{
  "num_hidden_layers": 14,
  "hidden_size": 192,
  "n_experts": 32,
  "experts_per_token": 2,
  "d_expert": 160,
  "d_shared_expert": 0,
  "hidden_act": "swiglu",
  "moe_layers": [0, 1, 2, 3, 4, 5, 6, 7, 8, 9, 10, 11, 12, 13],
  "router_score": "sigmoid",
  "normalize_top_k": true,
  "routed_scale": 1.41,
  "balance_loss": 0.00051,
  "balance_bias": true,
  "router_cosine_scale": 14.0,
  "init_std_router": 0.0329,
  "lr_router": 0.00113,
  "num_attention_heads": 3,
  "num_key_value_heads": 3,
  "head_dim": 64,
  "vocab_size": 20267,
  "norm": "rmsnorm",
  "norm_place": "pre",
  "norm_eps": 1e-06,
  "positions": "rope",
  "rope_theta": 10000.0,
  "rope_fraction": 1.0,
  "qk_norm": false,
  "attn_scale": 0.125,
  "tie_word_embeddings": false,
  "parallel_block": false,
  "init": "uniform",
  "init_std_qkv": 0.0165,
  "init_std_o": 0.0,
  "init_std_up": 0.0165,
  "init_std_down": 0.0,
  "optimizer": "muon",
  "learning_rate": 0.00828,
  "beta1": 0.95,
  "weight_decay": 0.016,
  "lr_head": 0.00774,
  "warmup_steps": 200,
  "schedule": "cos",
  "final_lr_fraction": 0.1,
  "batch_tokens": 32768,
  "max_seq_len": 1024,
  "doc_mask": true,
  "train_tokens": 311200000,
  "max_steps": 9498,
  "dataset": "wikipedia_en"
}
Below are experts of layer 6 (counted from 0) of a mixture-of-experts language model. Rows are named router (the router's row for the expert), down (a neuron's output weights, with its number) and show model dimensions 0-191. Each number is 500 + 50 x the weight over its row's rms, rounded and kept within 0 to 999. Numbers have three digits each.
After each expert's rows: "comes before" lists some tokens at least twice as common just after its tokens as in all text. This comes from a sample of Wikipedia text that the model never trained on. Tokens count by the router's weight.

# expert 4
router:457472413429489512526478535513564520410579632544472522502451526503533522513482531522525455542586463630540572587499454453491444498447378557558501518519517504565483462560601521510511474547543572557419573461551529487463471446507512545477480474462512502503566514455540609479495461527557546510482446508616508460572437468515536493430553558674501489495510456539550499551471538504480493514555400477543460502523536457577437539504592486449583517451507562535537525508530570481594543493455501450474500561336491496493447466426558502462576420572576485547520463467522519578499546488493521492
down5:531507550586445561510437445532548550398549579526577535507435477381515546500486466424393459472464444519478476436646537551512455483472421625425501433413568543518475462468493569477572513518455547558494453500530425541469530488503549496473486509422497483540469525460477437510503451537511497474486650513558503472566534455569496526522465395504600449503392452548427474521500520525529466519544495521506548463544563454622472520564485436498613483453471480522521470449507480438509513541457509499411472570514494512477530487505568639486567567493472448516539554474509443531543490604457522477
comes before: ":", " The", "-", " In", " He", " It"

# expert 7
router:555550444513454505572523451534390485520475576522542504471418465430499465491481427441518408463552519536411482537508462421547563563442457520505470516491448474439513533494494506492450442486520587485481496368499451485514419393606488449476529564400466451513555438449510613502510504520607521481485561486646521493601477618507486508477546512551539554408490486521534495511570454492540499492594505545579549493462517478494466452558445495516541439490477455549496514533454532499554500491471441442503486488388436497484533479368525487457653491456538511502543450541551471484549600512466415463
down0:428598602472467380584446650488522531512602439466540518456567523453480477587503516531502548511492472499498497488464504599559510537475533482560509523421542538510469533535573488492466522509503576473467527579477510440461551548515486457574454464428455457461516414500397449499498422424531494443513493503551445545523493565423532489488475607543506523544425494499468384462459475443516394546521596559457536451479488539512533494651504527438568433505508551563490422505508472478494452623466477493608419464504527563526532506476494464533476514441448448494389521424529523563447500484441486491
comes before: " |", ".", "–", ";", " |\n", ","

# expert 14
router:524521448513537521498526501524460460511569531462517474526414434491439526556459446524472463513529474534335562579522527459498508527455556456467506530469457488540503467540501535527571422517596551523518484429528471493364581457451389480473449514407514381534548495435536484419548486515507493532461509436544532526586478540487529477489490499582438536489530489415527469527498505432471527551562385472468505477469582498504435611611482490415543432514481543594459506522513611447492451447461590523551499494453404552487497499394582481465533451466439492535522556443463569439499601560462574443
down6:485490623530539461427482468478460456469434423443446456461558543487535495444477469603545498578511518455469557501486401547493482494500466476493560478473564496545429495386494532498564613456505473516606470609546509545439474468554479540524541586377518516465453548490474438482530472436434458444497531531495473520647445483496489463564558526533457463551490559549504478512500493498514553537609486492497517541429603494420627543565481486554487511465477432497486498471509510501514585483497437482450504433500433600468555639543575496494419511480430571444454488501415432502451594462534486511
comes before: " ", " the", " he", " it", " she", " they"

# expert 30
router:543536449492487489529373462535423456503550578481585503507477444452531479478493423499549427516512467595410489527471530502616516513534476502510487509467423453445472462539508475432496332543601503503500555432424505482492427476545454464435514594439435474534545458474438532548520489566583381558514493530485436467582491584454508442473505591545535496414536394463513533538498486530468485473601446488520484552576517489500524562504440514501596462529485446567474501579497517485597489472518560510524571540496439530503482549505573479501544435516549422507578526453555448607581582438462490554
down0:575496462453516538530528491503504543440478563500437481365459507558521513473477444594511573537456520399539475489507478520594458523530494503523605558479553512581510622379364521469562573543544505547490506497521523524558525436545485547451505439508498498503464614507505552469503564565403538434490454580496552429490475414517543424536494420478410460434505503429435514545572545526509504479539464489498417470543524579524486453559550467548505390420496506400456478520503459454518441467403507474473545572498544522557516514484410479497562422475567464475472522586394521508513459429527428497
comes before: " ", " —", " +", " −", " \"", " ."

# expert 10
router:537579307492413464469544525447567455463545554481555420455406413502547491532471437472510487503500470589469534554435405460508535470464501459526484600472414469537490460486503479449453492532580595422527496509484495456502572528562395573470500481394475467511538437521540541469494463477532534500480519438453570547600469534516516483393433592527533543522468480452544464520481527509491492526488530457473523521531467484470541568526535494518609573393482627528510484549403536507543547528465517472528548539496451493471519533373538423496478444527467554444572490413559536589500549521429517455
down1:545626503545521519537520539556468578592533524481479534589468519381512504487480577458542561592527497493470550565529410496445438471575478543424454535532421500513505495410530419492440469455524584485558610599532440500488579512571484520577533454355490528407481488468510499530495550437477410513522399528472531471452462511446516503549489549462486553518497573452487413487463574501539521434468533456453475494515440463519453521510539467487501562488444520508518516496515524484573492497461583483467478503653541516544451536458420575458519493337453521453510434500518519556470506507606479418
comes before: " ", " the", " \"", " UTC", " October", " A"

# expert 22
router:498547411499453528457504536540545477462525498479554495460442466564511477599463422505608480449492473538465545547489596506550544446459497449505490502501530471502492512465516574407494541555538563480422450503478529511431434449464471615447417571383444429441519431516455541449488459480537512529501516460625498488543466536517463560518466454653448530464557494475511447547522593467543431417522481376465572481500566437553458586471587467505490455501459557470464438555487486411532522481506553439498499414470420467558489432478486489446569383470561435526578564463465534460487520431438514549
down5:509477569481620586413531533509502558508506636519578520386404468452497454522532519501484551485430539459588408442445453563407439428568459533496455447491451598521567418518425526565470441468528538538451473479505545433497494464509541531467598514465473434594537474480505501458581566462528567503523377561499540553601551553567500450463526523487442466475438474490563471535532472528509583561496468529559441536531471602563476430489424404494495495429451527514483497514491518517558533504498484528452454600499473521491476467594565527539441505487523457534470436558554438466540596500528484468
comes before: "-", "|", "==", "===", "The", "In"